{
  "d_model": 128,
  "n_experts": 64,
  "experts_per_token": 8,
  "d_expert": 32,
  "activation": "swiglu",
  "balance_loss": 0.000608,
  "router_noise": 0.1,
  "norm": "rmsnorm",
  "tie_embeddings": false,
  "lr": 0.00241,
  "grad_clip": 0.5,
  "batch_tokens": 65536,
  "seq_len": 256,
  "steps": 7038
}
Below are experts of layer 5 (counted from 0) of a mixture-of-experts language model. Rows are named router (the router's row for the expert), down (a neuron's output weights, with its number) and show model dimensions 64-127. Each number is 500 + 50 x the weight over its row's rms, rounded and kept within 0 to 999. Numbers have three digits each.
After each expert's rows: "comes before" lists some tokens at least twice as common just after its tokens as in all text. This comes from a sample of Wikipedia text that the model never trained on. Tokens count by the router's weight.

# expert 20
router:479438476575491528517505468482516470527540491467506469491546395472482536484491471551523596489462509543596439508516528436535478434591450478501630419401451491517461502489437529494455586444464534
down0:626544440438469513480450566524451495517451543449579529538453511589505522430559516444412475463514519461556409427466470559546446497481471513536459514521536493464476587419537537548424481574522529
down1:226462503489567514512453500520522481490585480423458450526508481415558469463405496474609574456492558513421501490440446415476535500415465440534519541541437536463510465497496458454473544493468446
down2:631486465536455603535488591450539411527495580477548489529515468545525545489520526535537533467448565512630465562547525604468532403444534578491558468457495372523390497446471504594420581451528476
down3:575482546482459438453639544527494473543464502502490507458524514505488443580542460431579462546530529508407526511513483584458546484534597532556583536452540460467549520504512521525540393497523457
down4:463502509410501532530524454531523530500512428391482430426570497465512453658484551438539415513470522453482464448487438472514572517485507478506449467515558481602493436544435497513475588506483534
down5:272499488526502531493478522455438498485477446497466529478521463488510520483479486416467495500546555436362563463442467435510564455461543487510590536395447502520447534500506440497425524454467505
down6:674531473529470574517519410492515590469487492588402520500504492423493535710537580551486547503507575464626475523509481483470484511493535419536520539511476468474419448506399535473518562445523518
down7:601419423553538538508518497519463607483544493627558629577561511507474571466489565529506529446514478531475502485550541514454553500456453557471465525532547418454485486574536565515552523513579499
down8:580524519519539433474460462440456509511509644574527569552542613527536524449506518450478427575509509461547547511529514579422477470479519531454494514470471459425438519452524464562524421543545600
down9:469482527463516610462539465526539613485425427418489447499549506537522367588558528471556416535449530499498406478477446513533515557518491623443564492501563484568488493502452554525510476477471477
down10:540515471488437472407515545555517568552410592549578558480526510589461474478587529460503439507504547456508471478507480587462551469485457547507442558444491562487452577512674549506538465580510544
down11:712475490538459520551457464486528527486435512496556561625551557615480560532511412517586580432591444502508543509509478458558446510497485516576522507524510451392500501442525513510543547528563412
down12:640466417527474421506394478465476590573520516586478492570517557535462533456489580448468539565528574462570481526478469543527532544472442528456459514501556494397526593517483556434562471567502389
down13:472487511502547551559465583581444416554453480355541437508455504554524481671555446484540570501440438580547407537501460451418492527485520454513557466498509552569408485470514450505483596534423467
down14:489438497496541354459544548406495474528562525566516518563477559448476547327540550496435454542548528491533603491517583487537486467489462497489533581503488516434504593544503502505443400478471555
down15:391445505572468459564527523523423427536543467520557453477547487429584468507531459424492465477544547442418599607504523572470525514519540540477458536471528457439489496588493516532355432518454444
down16:668483511556550428371532508457510543468449481473509543494485583550516509535518529465514532567490491549613507527465512457439556368393495489462521500547478531581518500506515467503575495506523433
down17:411500531532498478454547566488512546554472634621448420434564509530469388517418569541576459504467443477495529542443423494539550520509564514551444546511531512517598479499528499477511425498538534
down18:556592511419452561479530475487603488469475425416491509419555453486549546471465403448510517443533426465462587507532594496474591421428560600519458494476530477516475566532519503515522551494530534
down19:487454476533479439471517503518532514508529468580514522469557529387482410478524521428500485587498519573498467528447408497431591553425520482457454573406531519430455531512478510530418502469530468
down20:427528455429527553471437475516408505535480504494496493552487526461555525568521530541399558456538489528593483555503513471516499580539535483589475465485401472496519482536510560519415539471591438
down21:663514554497472493448452502552413538542610445608565458421479468476467517459475595440505544568536580480561450515494439475579486604483542469502483502490548522450499397529502518440515537488572452
down22:319448427558476459518455538540487518470574456534503518640495498551447520397532518469499412522544568380432517513474421377477507508547473485447469473585450542503455434563484482426521456623513459
down23:637558418520463478517541502557400573538496471469537549448435494513452605562464513489476507509445538474621545483522502480504472544528584433499485474452635566448380544515492490528516538529512526
down24:557503525468491455390566565423420476569498545464518594553539593547512542500482420451466525573543530488538491460469537599467542482479506596538484492511563467503492508494445454516509561496536531
down25:464479428441532433466452489534538603524376510464419484473512535430495463500578589506463534518440565461641504492481498439429548578485480567528531542512454512489490492553405598455459511507519483
down26:467548542525549493374515472428532541484501513429520599546515549488588512486424520487575558498471487492438622558455550484524443484451547556466575558472458528548640534502472476442542436538518430
down27:650498546550569561455529360547589639539489452464384521487465503501475473492483529517463538438374470564623456439440460449561488534515471484549572489535457531582531488479532464486531508451521520
down28:353476532430499507367556587512485445422460543499471389439547469415493444487464528503423466543492535515522496521464485478479527436540541567487562495368499461518425550495521538539474376474399578
down29:404435459439501567626465590427473440489551530388595517510534447526525497432539517486511507385473484500352459420474533465532485516516499529511396473542516428430518516475483531516537588544452510
down30:383547512527533482493498543518547369499596530481479512467500517492565590446428474516444579478461524502456576536513539523533495530409512537443418524446458564483457442468477380521410466527524552
down31:307384491452585560397538537510511523490444518336467454516559485494502589541520464484529517450497444480501496470479488465541444505507543577472493439454510429475484539567507420456506516547452521
comes before: " the", " a", " which", " his", " but", " New"

# expert 35
router:453472512540504487423417458420472545512589518501511567493458427476559528501547505462500602487500481490523421512581438435561507480622450450487608541427359531512450555538419558528478529450513484
down0:529508477473503470546421463498494504552520585496551542494468495462535502464465522480467522561487531534452502433481528506627550540365540466481491508508444476522504356588478423550496486450586513
down1:491436587541552523514472583369496579492463479424561550529469487496511500488526498440509587591444521537375517509562485454539519459532425599553616510540455446493474508457487360476520582509425496
down2:647544371550513517491463504471491582535513476531489472513465474484460474549549479586446514439442469487689489553448392498558512518460497488484557487568588454587451530484461498456544597436536461
down3:574506447487542506499434574489565511474490492551471428501379504491590491453535492589500514462485478452635452417383483539542591527496493384503453564535459615457433471553507506402424589473489460
down4:557469432445479543563425562464477396527436451546461520507513489528537489571467549472521576417461539513491442516516451486490558582494421576637458591471472483477510542525512557475510554484533441
down5:551580409518459550518521378532517596493558485533495467610467501545557474468545435447488460446597505470402565505606464481438517428484446479514480473504505475448574541476438539500397526526488506
down6:666527455489505413530445550501509494539528426500522472537382507602465491459505598478545468569513398576463465519536520569462545527500462452464525515522531558532588443475481530433582545506493448
down7:692460521508546475618453539475481387596539529450426533560518447509540488451446498527489527582567542554473538514507571541416383552464513442474529518475554510533527461469521543489525495447471602
down8:390491511607544542542497591448481467506479609397462471521550519520561542496557482499543555462517486561445429474420446481531533407569501549536526533431498480514477495450486569492406564531473500
down9:500489410537601427610512591527497484583539522518490526519445442398570481527544542558510593459453483486530479519512456452566527477495485497461482428494436568379468489469464576378497510447483505
down10:462546518454541503523425547409421369465534533350491484505489455556574544495439467607510562485437440495538486507441531497547497401484498555489505493523536503463487423531529467560472536450505521
down11:576466543518546472537466499507499438499575458405466444452482512442500448475421541478473460460473479516569510541460514516481413432416524484540497464557442465522560489536529381534467511444511489
down12:347485588579496546461542483494463479510527578480461532523616495463526549488510403531407503535532501408519456484490429452522551450473522509554476409495332516472523574514496510467557527532502562
down13:655575592442494389521496620528511466521490562499500519492446472542507608448440542430475401491493460528664452571485513441478478607523495467484454414452542499520460530538542487532488515525463486
down14:404560490463501538416496512486444458473625531561514511405496496528540473441486541521531467567556457477363481568513481577503519453421503522500546440510423515500486508537593458628568551449491482
down15:466551504495447604549505462463546520529445485506443581455534463549458518682492465504629471496482453592473533536494542457505544492482526554602553474475515475524483538351461522563591535480462527
down16:359510549555486479533552522461527572490400525533449575532525493497448474662598469566582536463401500505394423517421438463461536536545481537505552558445491507512492545507460560508512521512418495
down17:359525536487522574499490511479510506500473467450450405468551441486612559522477451530586594486485501423538587491549467534608550443539508589596520542514508433500454496454472420511512557445507470
down18:557449516513516547542421517422515494470456508512431491567417443501527524561433446552527498523537531468580472443435502462390466523587561503494569369587522494466437520492508453510544609518496526
down19:467557477492476500484523498500558593478468476583513552584560589463416463478536541536539561542498456519471542539544509554407585536491469504421526598532510519500508514453442547409506442520452526
down20:293485580523531583438589418449475574612439468533504498487440474539499541564405485453511451502533493487532498432472537428555436503569526501596547417452461505561558497550489420512537532510523446
down21:608552434492457506559439530533545533469498480439497435563542523530481507509486537582549553501424448533585526637506542495414552477566414500487530432505529518489484503441489510496490503506485550
down22:567521498554500414509431573515558401462514576426424521503497469478630545433433508463480502488537497458442500550557545452518623524488502652463438455481498485534536541515454546431500400502553495
down23:548490443478582510514490596536454539530527608511515403491544547477573466489482558540549589487465492535616435588527484491523538487492607592456403510630530508494495478550457579498493449510563461
down24:524484516397487500445449465577556507529435486440493476535475549475469458466601504480461579534405478529644443456496513572522450550493530524487557608535499517606508473493513549561499449546407499
down25:262407484501529472473560562373510484491518464449546501532496501411565602494525458499569566440426534504414549428523417470411508570478498525598464564460487449511547476493558479513464511480495509
down26:630500461521571469497543481481518554465529517453515449448499524439515411440488591443417519491514496436562548615536527557488494452576518472508494545547597467487481470458504544486543487454480463
down27:433592510498487578484514458453513484531495564435515443556523519616587468518423491517569540556466591474445616577504549598466537506554565551490485538520552450443548455478468489514546359478526498
down28:545523499514507545479482492522393464516567532529547417503447477549498497493475547458479479540571572488447522502522438509670395473461509480518477569530483463460482485556546398543478402468555442
down29:390543466563501533597487487600484499483436547575469507542390549455497491526570622495556540420401496503459407470541463397543523445439462484527524518551448485500505538477520543503559559536430446
down30:407559548454483483478568537482447537531524513433494447498478351610582562562439485585464507549444489491563536483462470536481487441552586486451465502520559410547453379456525453583456483523510481
down31:462535568513442438432447539541484406548496479464501524487541476613529502529355540459514592458527517506403537538555491461440492435412485515601494469476426475479468476499541469566561454533530501
comes before: " the", " a", " his", " which", " but", " an"

# expert 12
router:544488588476480477533541383542483459437550591530510558514522479476543459459444484525555508542488565478553503541463495488466475437552409540476494544468508470501457585535417604580554447517573541
down0:427536476509475418427474468490468558566537520616545495564401476486521528525509536543459476552517491488418450492462564424509569597522465507495492341498469488495509511389486470443482491411486524
down1:480474485505468492465469438468601430587514462568556588514446445567451432508507498551516555391502439508532530455441448450521362472495521568495543554553510615576471484513419502475573483414540577
down2:399504514453460577440509494552586495397546532571513440507496474511475451496482520554551609568526545490503526503462498521502512507509403464456540598518538421451411511499459573515518438453472522
down3:496502476463479574507509570423546500511435418449489416528407497518514466576351464438523516500414487572505469495444389455584525570505476388489479504528522547427544496615474511553523547541454529
down4:473564561533507508427433547456432459524535553506548489594476422568445532352468449417437472578553502510508516538502574456678553472551535384518476425469518476520460528439471441573463522438567541
down5:574533443437480510554538501532540595522470561450467446580476541519469388506473501521570471580459481491476474503494526442416531505531495533385488562597552593567518458513461483423553433512526457
down6:527528473506506375497477570425522530377600509480470519515529509464465463581503563457528537510495407509402500572529549523555512431476556464496538449543514522486451472639432563484506451513521456
down7:360474558503399564484491519496477429454543492433465470498471511499515532526574507479513507615438490584377545573471479522537514519542510433477555507515450500536466476560448526530423448532524530
down8:553511411550496427519440472489529515525528503459532482596465547509406459490593487509452461515533536473505472516555503422514431475488534405345439502536450541525538478416529513417534572549513594
down9:502448558506455583523494459573403546482500537497524437450488534482541467573463464534544467483483510488375495517511479435619499494583511515556533551490480552621524501557602447532471450545470465
down10:516415423500463548501529505517631453482518535492485501529585574489360453444569548521556520627485492497479582515493469510489534401539461522487518590554402416492440447435533525490478481554560470
down11:433439492539508509573474437544521392513459448515472416455566561521469519522492434558498599541445448603620545511517488531480543441499487595561510418435618528533565462589431538573450441496486509
down12:454566517462439383516490559529521537397497512450510492462558491451533392492476565534511462499481539463447580465499589608509626500484532492561469479428551474451543484442470513485490550511577486
down13:534437508421478566389522481490581513533546512485495555502610523605463481303552567478500574520444540502532418514470516498392513511495465477494508489477516499386500477442564493418551560544472473
down14:575518550569507484505537394550444525376512477453461483464497561519499496514465495506462447385562531567419500521558440506489465423513495560509482548487485566466587473519590554495521481482540374
down15:504517554522499521491530523452528436414427577468406573404533488440483464474512560539436494569513528440454502467508487501536549492479531505495469419488503452464544510522587508539422574581536464
down16:512549473456523443399553589468647414532518474521452513498595539612457475453546423526473532534499457500535504475610521510463561496530471517513507483530471491472499591496471557487443572516481531
down17:520445506457468526517479492574364443444544542444572482542505535480484507543544500533560529574453485561392524492464520493465535481534492477553497480535434530531553552570592422466457452540475534
down18:549561513605487509508479505478442505567469472494615526536461545452491558495474474456484513567574506437615584494489497534550484503514489509524486470379482487611493417505498409602468501517460451
down19:539465517630481514508466597416449546493480496540473594473430585445497573443459463526495547443431548538335512530436537536527513546586437489590581507606571560439416440490538443572468490489550506
down20:483625419445513463496507524483474531562540452444478475560511522525479564500485461476546414410549636428562512547551508450431436536482539390576528492497518443495423573427472415427559549576479490
down21:513464461500408422531432434496427471404552491470410456550491485476471526530550543503429534412426593547446491491513464557544457459483598437472492460473531563481509464527459475427521397597420496
down22:532510505439468521495542480545505525488489598532576559492533567513495466369500481496584438453580457466454486460493495478563502494498473520451551496469412494482466504457565468413588551587538528
down23:439478552541524485509486449425498589468481426584574454521415590552534562393379517416514503510483540566471425506535488513506508526495426479631545490488453476487442543514477415461510541481497460
down24:503398589522505542515501548501514401457439566438501490434584422408463497454462442445424503488434476544454504519470498530547451478475582564514564402429445476521480525487579527508484474504505568
down25:407515572458465465480514528572459454530465421549534462462487561534540515473475496515523508575525535486542508460561430534527531529564510580633449450485502458499600543544488566461417501538550498
down26:406510533462476515438512481518457469468495442483450452471516509493547466645472440489535505545566543547435509478495491568578480530516396551480561574505473382468525496496504489521541526498468508
down27:446547525544482568455503549505490443393471461489518448508523439522561501516526501423484637512509659593504512533549527539429462431501506498515562483493563402510482537555485566485407484474507600
down28:493441557412454427347614559483498474527470434453481479522492481499530550494493481463460425536611518501594473489468516493547447509445569451514473460434510485562505530486480422431530575443432478
down29:498459620461496502487435531460470457504405577522510545548469457420492553564514540513555433516547512446514462540459514459544455528488506516496555506436432510517417541502526479551551501482442434
down30:489529523471540474379560474474527505559539479525495494550441493509487564551538487526494516524550388456674528463459502537464469531521495451445469557579582609556601507468474489502476581507462447
down31:510545420539489529379452447522404437511465566517486488528519487411482553538474528510451524461506527467556489500478478501475508520473577547489496566399471542463588510448551567478392552543502409
comes before: " to", " in", " of", ".", " for", " and"

# expert 38
router:452483527544545493442445531382449529549582513460554498543504441514496534446481463506526596483495455482538397469613453464545529497574434459434540539482401445498534543518428589477486515525463495
down0:602628445501492478507480457530393533546596391500556531552464574463480449494571584498440474517460507471480522450529576567450547574464413472557498561506482512452525434465436517514496498535406412
down1:505520473394418471498572542453484542460613470419477489523432515501518510579490542634507515492517510496557448430480482557514466512477521443503503550550482505447489483544449569477591515381529573
down2:716508464444542449527480521544484513554576541511490501560408460585464441512508580567458522466484513521651476436453464540487521546448539455403459567632520665553512486533407482456545484526432476
down3:455472459499491470457556344580579497495464535461539489591470459502441496598550577482502459587527468614523491506566587553459503504529422515495467534488474541564580563446443428493453508470447494
down4:493518572442578515449487422505541477494439476570526521446528565475453529509507388535516501476461539518481482601587529548529553473544465540433618532453518446511538442508528493397516428472449511
down5:440446556578503553497445534493550527485519446577437431492527596399534539512496441561485491477462554362457472446525450455436504462484478488475513522539477552438465461477500573422511513567434578
down6:617591619509522518461490435485513469536524570545495513381585553565533458419445449427498437554606418506483541467484557557510497503528451532418507470440548447531566422484527507534522511455508413
down7:565521398457513394512524516544456562501531529489565446542438504518431549512459634493466457513478534546604550462548462544452643479468475486520390531534532524541572458536450465493535514467513450
down8:391454483527520447499513593501392503637417556584552430487495517551544556500453554456519421536541509465449522562585445513466539547531507472458490476446509460526586413517494535517465528498524519
down9:440546560550478465547529489497429538557497547441536524508468523510516415413397498394511416557511508458453507568484522445549394456537474572457539479449456406460460499507489534566443485473547408
down10:487419506457547503467546508440511539424527548395636525501579477544498585492532451496427591521584471539503521455544529463578515403506486542545464464440552481490447557467494434523443512492459571
down11:523530540423491440520560407490566510476466458517554457520545513526428606615417526409535475600596509454561503438476448550518403633457493471460462506516511451516500523542475469526519560441488469
down12:290396562529525496539469654417534418508467511496443502510514452563590512514438433558528504522481489448475495478430520511517428434478467474487561509559506512518497429472553543544509602469509506
down13:365572465450539560487562502534527566521469524476475442482480434487493480483433558497443558503366515578416519405467447518535593504400478506556501534452523544495484474548422452542491458547500547
down14:442543434474519411513488566412393422459398501479577509518517550608565525447540533431495496484517514384493499578576550542477581493536429511467465462467493426483561518592546574498476447473488497
down15:666531534434515592557537463492527515538537482468474460474519585518483470355550512579552449482541539493555546532487468490482503428517526526498560500478503480520515457534558538527505451557533580
down16:644544387502478491481489402556491572414507539528530466531483543418489455542422497533530468521519449612498563498522454447432434541500453487481435496454476492468517505439516575493422494518543459
down17:459490489512478545481513429555520572467491514580528509451492563426480474504546532490510421450474515480455486533429534411543505426500485510521497471519485513481473594482554542486461535615495505
down18:593443526538554446513463503483564477437592503457496478385596546475553503424399589487571459487503515486497534585477541530456552485446579531564506512479480395416488436604529578505474479534588452
down19:657537528473513488474469498499512565480462553519558473517431498526433533604454561562459504502503522498524462415393529493571427598595494504473527544445554545538464500532585464450539531503519527
down20:439419552569484533408465576596530562547479566514511466455516615474519518629514521565437501480481545482451409436500461511545495463591553483462531556528420515481510461592547565510550522475574505
down21:444450430572467512505429527508477422526452506561498507528456484496582562609577455575476481559557578595425459515494509434421484564541414517531479580448500525488517495506483567551495514501447515
down22:589498474475473535516421447523580553503531538578459519482464620455467529409489392498441505433523583473579476585505537544478478502448507434426480547503490570469411589506570486424481413605541527
down23:415415503508595593464482471555554404507470496496459433534536381492527547534507504439590485464438427569595479500497488479544533520452532512524547412439526535583621534572439477510545506520415587
down24:432607503493497508486482539490513412480521426505441568513506488466513476567440511441448543529514443564480475547475518585483589490524530528460469551420515593593523431538526523476569484472454568
down25:631459479494585465499487454530543543423576486523524456508509468473481434488487619492546462532482530517598497421419451459529477495372503466588519536578565548489617491523476484528544619454499436
down26:444432428577436566491456551468573505489457473508424468553463501517575535601512488538480542474577545455386430449559424486501481408575519485518550538566471483393429558473606537530565619516430522
down27:398474507528479506487511472492514572530507483524595523416474558486578572489520407514446531483516522559356559604617485406497396444450500534514443544500443433461447466453502496489521455600544565
down28:435520461481461534496551425485554570542476471533514559465439577571540569549514465545512464560432532527428579426525486528508481485533480461583557494463403548468474499459428428518602451537479519
down29:507412497485478413382509480535476564540480495559480517533574507490465503500507592458522471559551497519449505555505535496421544531522527449538507497493471552436460573521559504449544415572566452
down30:340406515524525440501524540507497402588479560445545415495537464463498498507512480545495582554529382585428483544505561487582490451496535549485409450495449511458466546473611512569478391453469430
down31:438488481558521506468545499575502469506406372551484422536460550443506488515473516554481512508463449445426481551425435540528400522458502480466559450519551565482517587539555512424562458474450514
comes before: " the", " a", " his", " its", " their", " an"

# expert 5
router:508392559509478443519460408538499445447537580504492496491548497527544464461473481526488552537477557530582511536460481467436451450493450492480598465408489495427534556487361553590557459471482552
down0:601504561510423510487505508539471478576569493518515543575435499512534496479441457398434437523519578545557571376553510496530415513420559434534526487455510493508507500457472546503523508488596490
down1:654431555421500519435527525544503544485444618556522594496548495490410508444524593385503461434488507525537497429472522468523437494479555518480497470594494464474462444486575507491534528500545515
down2:626509534492528497472493582523473550537466558533571558577468481482525426528438531394468518476545404597406603493407545502516450499531495545520508619529503486508486496549445521432418526474507536
down3:387461486438606523464572506479524505533446440548494498484531466593534452525564521547575549495522475474387523495563480463511519472432486439529454528532487533482564558387603564497581522515462486
down4:475529454543472504573513505543583557477507555578556493588538527466522407499593477562464547446536486508467458531434564490542590426526468442448494621493455539485508498439491486462459490591457538
down5:410523571415546513438559474585532547452504473477546549418469496489460482407489541449517443441496501539493514565500558503532536569450552495572494515515545499496584485551498522555535560464402521
down6:446459543519419494445585463560508464443502432524429457407497463539545528565465509527567501472439464488424528437490529547548501422484498462580426562463535430511588484460405534534484492456621503
down7:488541439540555489523530561480474478463573425530528538512522540531471592577525566523519464468400454553554543498459461477502457576503550598495421503505431411439523527429500562407423509584503472
down8:694564523529494530499435431557556597559492519458535635490456497455430451517519494482509452445458487535675550392462505467578480587511532494470520495476537473600530445510464487493532507473570530
down9:509480547501458462511526561453496452451524490505496414427559533592558503426383502468514403569571561465374525517507583494443491470500498537517475485508500476446541542513529592555424570478498517
down10:716562518484493572535464512463562510602548544549573550468476512530508441515554464505481403546454479457546508480470473549526483586556542486452456539494525509472442408559572444499421442427492543
down11:282467481468479557466499469441466441363449548541491459459478460493498582487466525514566567484570534477389443614527554453498526470529456494590551475525544486535532555490492484626506557470412533
down12:550510487514459521472412492550439522375483513552430520559456430445473553525615548522416496498525433482474463556556535543554441404434430525527573525508477585493572442626558431564485510524546485
down13:669472469563448462419502498526524526431452596514529511509522480507439477556498558460497558443460503599458576452397493517535433540515479525539539529544490483512602409495514527474413551540545432
down14:515501490599500611587441540474495448470441564441462450537567508473509524503485568494529551480460556475439459538459518503456359470451410485507497541456539528562521498525532512535509518401407520
down15:402436450402417474455509469483561535444449415488489336511492453559478473504490411554523508453429497534438405497504437453477558561492453507514484505548607575553506464454435469589610561559394451
down16:438497505485568528464523427537468394406496563540414420375487509478575558587436546509545508503484591523548469387541451515467537480459537496497470356480527548467480475462573518555492533461380504
down17:316362440493491548481540570511511527545522466509510364535522578511516527520447510534559521556571581454478454528474455574457514465505526492461467522523586536460533569525491555500447592538424551
down18:520519447529554511485431451549565508547529389469508586437447474456443415421507552511553554442470537526591520354523514475455461610530483510497526517473523434497481520460551561563514450426529528
down19:559514462506517499603527603382520431520531517538485491489616497500601558402556479582494469559521524432527536556577544558521473522476499466503413584458586487394496490434447532507472431541451441
down20:420542502489525435430517540515483513631594519553544483476425485490552541561458477435502597510569472595516468447573561505526628518546561439478409510422424440503540500497444508451463518508522529
down21:447484516581494579543511468469550537400401507492456399391568455550536447524510525510489452521456519371412452451447377502459482422461458616545469544462530475379499512545505592545461514494430544
down22:325453505436495582518493496490623602447537566511495474537454518497569494548501493521532534501436567544380433541513535496516467493488459483516465473535498529431499498508529493570547570464426550
down23:334439482508461516559525509501573476483555482444457542466506367405542514588545511570447512484473509484464370544403464502520468491482430532548448530466578527513501501516453512491471517471473503
down24:596402526523530500528470450584474587454522523513533588396423446460448458545504479470469400460586557516524494406493439436532390471478514468549508490539511577521538570504537465432507576505544583
down25:665514518487503497458498536555447501562468459481480554469540577537411497486546531398460442457570514524502613438552565463512539504518541440510580462500474423597540542554547515463512452523604512
down26:424553482479488436464605518517522488547567419516518458419421462571646556632500448556484513470561485557502446476544562511513471516554518504538490494542542511478444495486499478354494572458479513
down27:372453549511515525468554494475548514499441464473514377481537472516438470524567524473599498543577376457459508516514447594515446538515446476477504517603452487520471533489481515497554497549458517
down28:618485522544595446502519525480532443535469511573452459507502507503565492516408453521454433575618471420629497532478418455509402498529536490477476510528386541481530494456573488424551527496519524
down29:543565504444518542464537613457514579554510475492485478504510572443488545602537545463499395499540521361477522474452440490574479484522558455480466522594501499493493460464585498470499547606497468
down30:498585485551557460495391507473598462580573427524562517511488533507502494407496535504464470443404470444639523564572473453455463567446448414391453473511480383511472514439570502581496521465522524
down31:422476411584481458444433499421488518522472434597540431474482535548483581490453537491488495614586519490589446404518438472482461485593452457440492418540492501489475466424459586430538455496428471
comes before: " to", " in", " the", " by", " a", " on"

# expert 27
router:600439581541540491518513448502519484479612558489460579563425515492555489495525455480489553466479553531554524548575556458451497482554455453405440452479472458469590570470431572459460456410524569
down0:470535575484435452527536399493458517485516541452458486435495483468513443576490483501493546493501457496338570526504485516594498538467602498606488425501481409495536533460515439526438460495484547
down1:372402421546548479585490521537610419471474464447509386494528437414506557500495449568501473552525480466546489521450386484579469430543474499530531405484523590592525495478462495522537623450441457
down2:493466507418541580560495503525599444560445461575409569498422485573576462463459509489484464536467504423568525459474493445476561550471451483561446568542571550495494499450565477466584517508525557
down3:466504410529503453515522481495503518586511484554497515474557536532456610501397510531594511486514507462597453476459501521504443506476358548516538581423504494460434519546478510512675541490548428
down4:527514449516543421467456583486514498522456448411518528421543454462451585458391474479414426525537457486465430478467460509470590514541431446476486467458526551573512438520502468438583515561474409
down5:563461497404567494493485499484484451469456471556484452639519473442473536435528539404579441475442482526481509488539536481538449563461560521484506452557504553574434510561611581427568424509494537
down6:453500518535508468570497486490448526491534533451490524574500497511459482494462464640512588569557510481500443499526455433484470470477404494482509445484477503505502565463503400489634545522439565
down7:531475509532460573510486399457504489428448533514448563402537476439512400460490426474389509488565495418424459573479472514489634544472523446410534486432537501492541586507496425519547524561454480
down8:515571519516474479434467528474450456455484467461483509510442409461540482592483395434490480503440503500457460623466545478487495491516449541571442532418510505504513571517507544511496494449414481
down9:447509392524569461475462546520546476517421493561460470555515476537448632450465574593551469503427503443576445467479437440489493464534516484468536463540480563577477482458558482509581513555472420
down10:469541440600540582444475526424562499551480471626472593553479441554501553416527556525513528434556607425597500498470439434478495571492494577498533482560515499618406513493476451511561412524468411
down11:422412503477581533474478477466522540634520472392498490552499498526510432387500548508541571462424577447511528463565513508477420463457509509493493464529517498477577583483474476511515517512508503
down12:416486469480464455521512444514497482508499574527510430474641565483414521555510465570587464545526454475541446501424453532523466489566504388481530558508411492520522473425461482570576459527459445
down13:505521490541567470504534477524506444479418567524476447418601525507477512456398459484531457449522460495553417548451534636456533442510498479442520486512550561476413551375638513526553498510568448
down14:451444480486491456478490504571443491437517518462509498457419441456500486589422436539554508458495453545363499553535466472535534507479528563557486511427409529493526542481430528447459508402424496
down15:499468544426467473495504563528472487469458533511512537552415539462474433515460433565380519575561553417367524420517563459563576544455465535516491475474576482527517573464571515477570435501483436
down16:480588542514444401448494530455488577557536564494497485449485573474475591536481502588528551532463523539420550491503469482585501560520544428561522518519448393522485414537455420487421574530505402
down17:482500447510493573505554486508601545550417444594486471542422559498467524479553441485502594511472526463529462496519484537610481458517487549570477489520533518454391550460493425557600534469464464
down18:393530495511480466417552400484524500485492492494540464388622518426507524526535463474416532453517521482456553550500495506575496555493452557605534467461566445459449481491483523503358409496502497
down19:508512499552510498536501524553422476453498548462506413392422412449545416510438484533443522552597534491339562454500506513540533440451488538494439500409460443494536571489498502512471488452457530
down20:478549539585520558489544537440493438594572449463513584463541535543523513452495537498438479528553488416640553426480484484454462511522466494458405506549510484501478454406547515561488546567599560
down21:546527474505529434419484563429488460547433493570539572510521531594459614522451504515516474571524485396679455465490482447470500531543499476412510553475527526517515445515538556460538506567525392
down22:482576539375525526497542535595508455488474454417459423564497454510513490611455535573478529516427508545365562557467515490509468447520531541426520503513441531460568475525510423493547429431443605
down23:444474539417491485513507478556535469502539435456504429443545486544552501475468505496473577591513369465552524540436448560469415486531419356487538491428512522518481469461479491584508605448439394
down24:467496482457535560502512476437455441467544480483438521522598567431498404524407489474514453527471480510513614424497470506481498507482372500475439525447445518448519453542500396513519467455509543
down25:437454564497552415441467426468494485640487362580544457488475463590476608437529502522499475509556433449583478517526463510530441471515517569435547538476509482536493508554498483561580520509516431
down26:501414485464485484524424513564619446483423445509494398454594419534521508473455487517642526518413530549596453512423453502456418478547491469471492508437469472536514447453466478413499532467429556
down27:559467468518468466433495584505492456543430486524578367487466493465453609541512560589481530472466423533470540447430463435611544443475579514479538515440400546587498473530518504469478468552434501
down28:426445434428613571494501486538586469525414496518480479575513562487457483518559584582507502461474522388602499494455448568454499448512473487427567565508528535528473409442555472510554499540555497
down29:574530498544472536577518508427414519563540487430564535437429447436554540594541466458448514433503544473406517578507558448581568467575523412609492491485430543477558478584573447469484474510514447
down30:604563491468511480536431560497501554508430440579533528476520539539478499442540478546497508582504595471508574441560511424475441532544492489489470521439504544503513463588522588480448529601556451
down31:532442536480550483461494505592517463484467500519522472487495482401412471549592481438441572555513441519476449416454510540536604525390444624403484498474496564558543421501445630501478513518455615
comes before: " of", " and", " in", " were", " to", " are"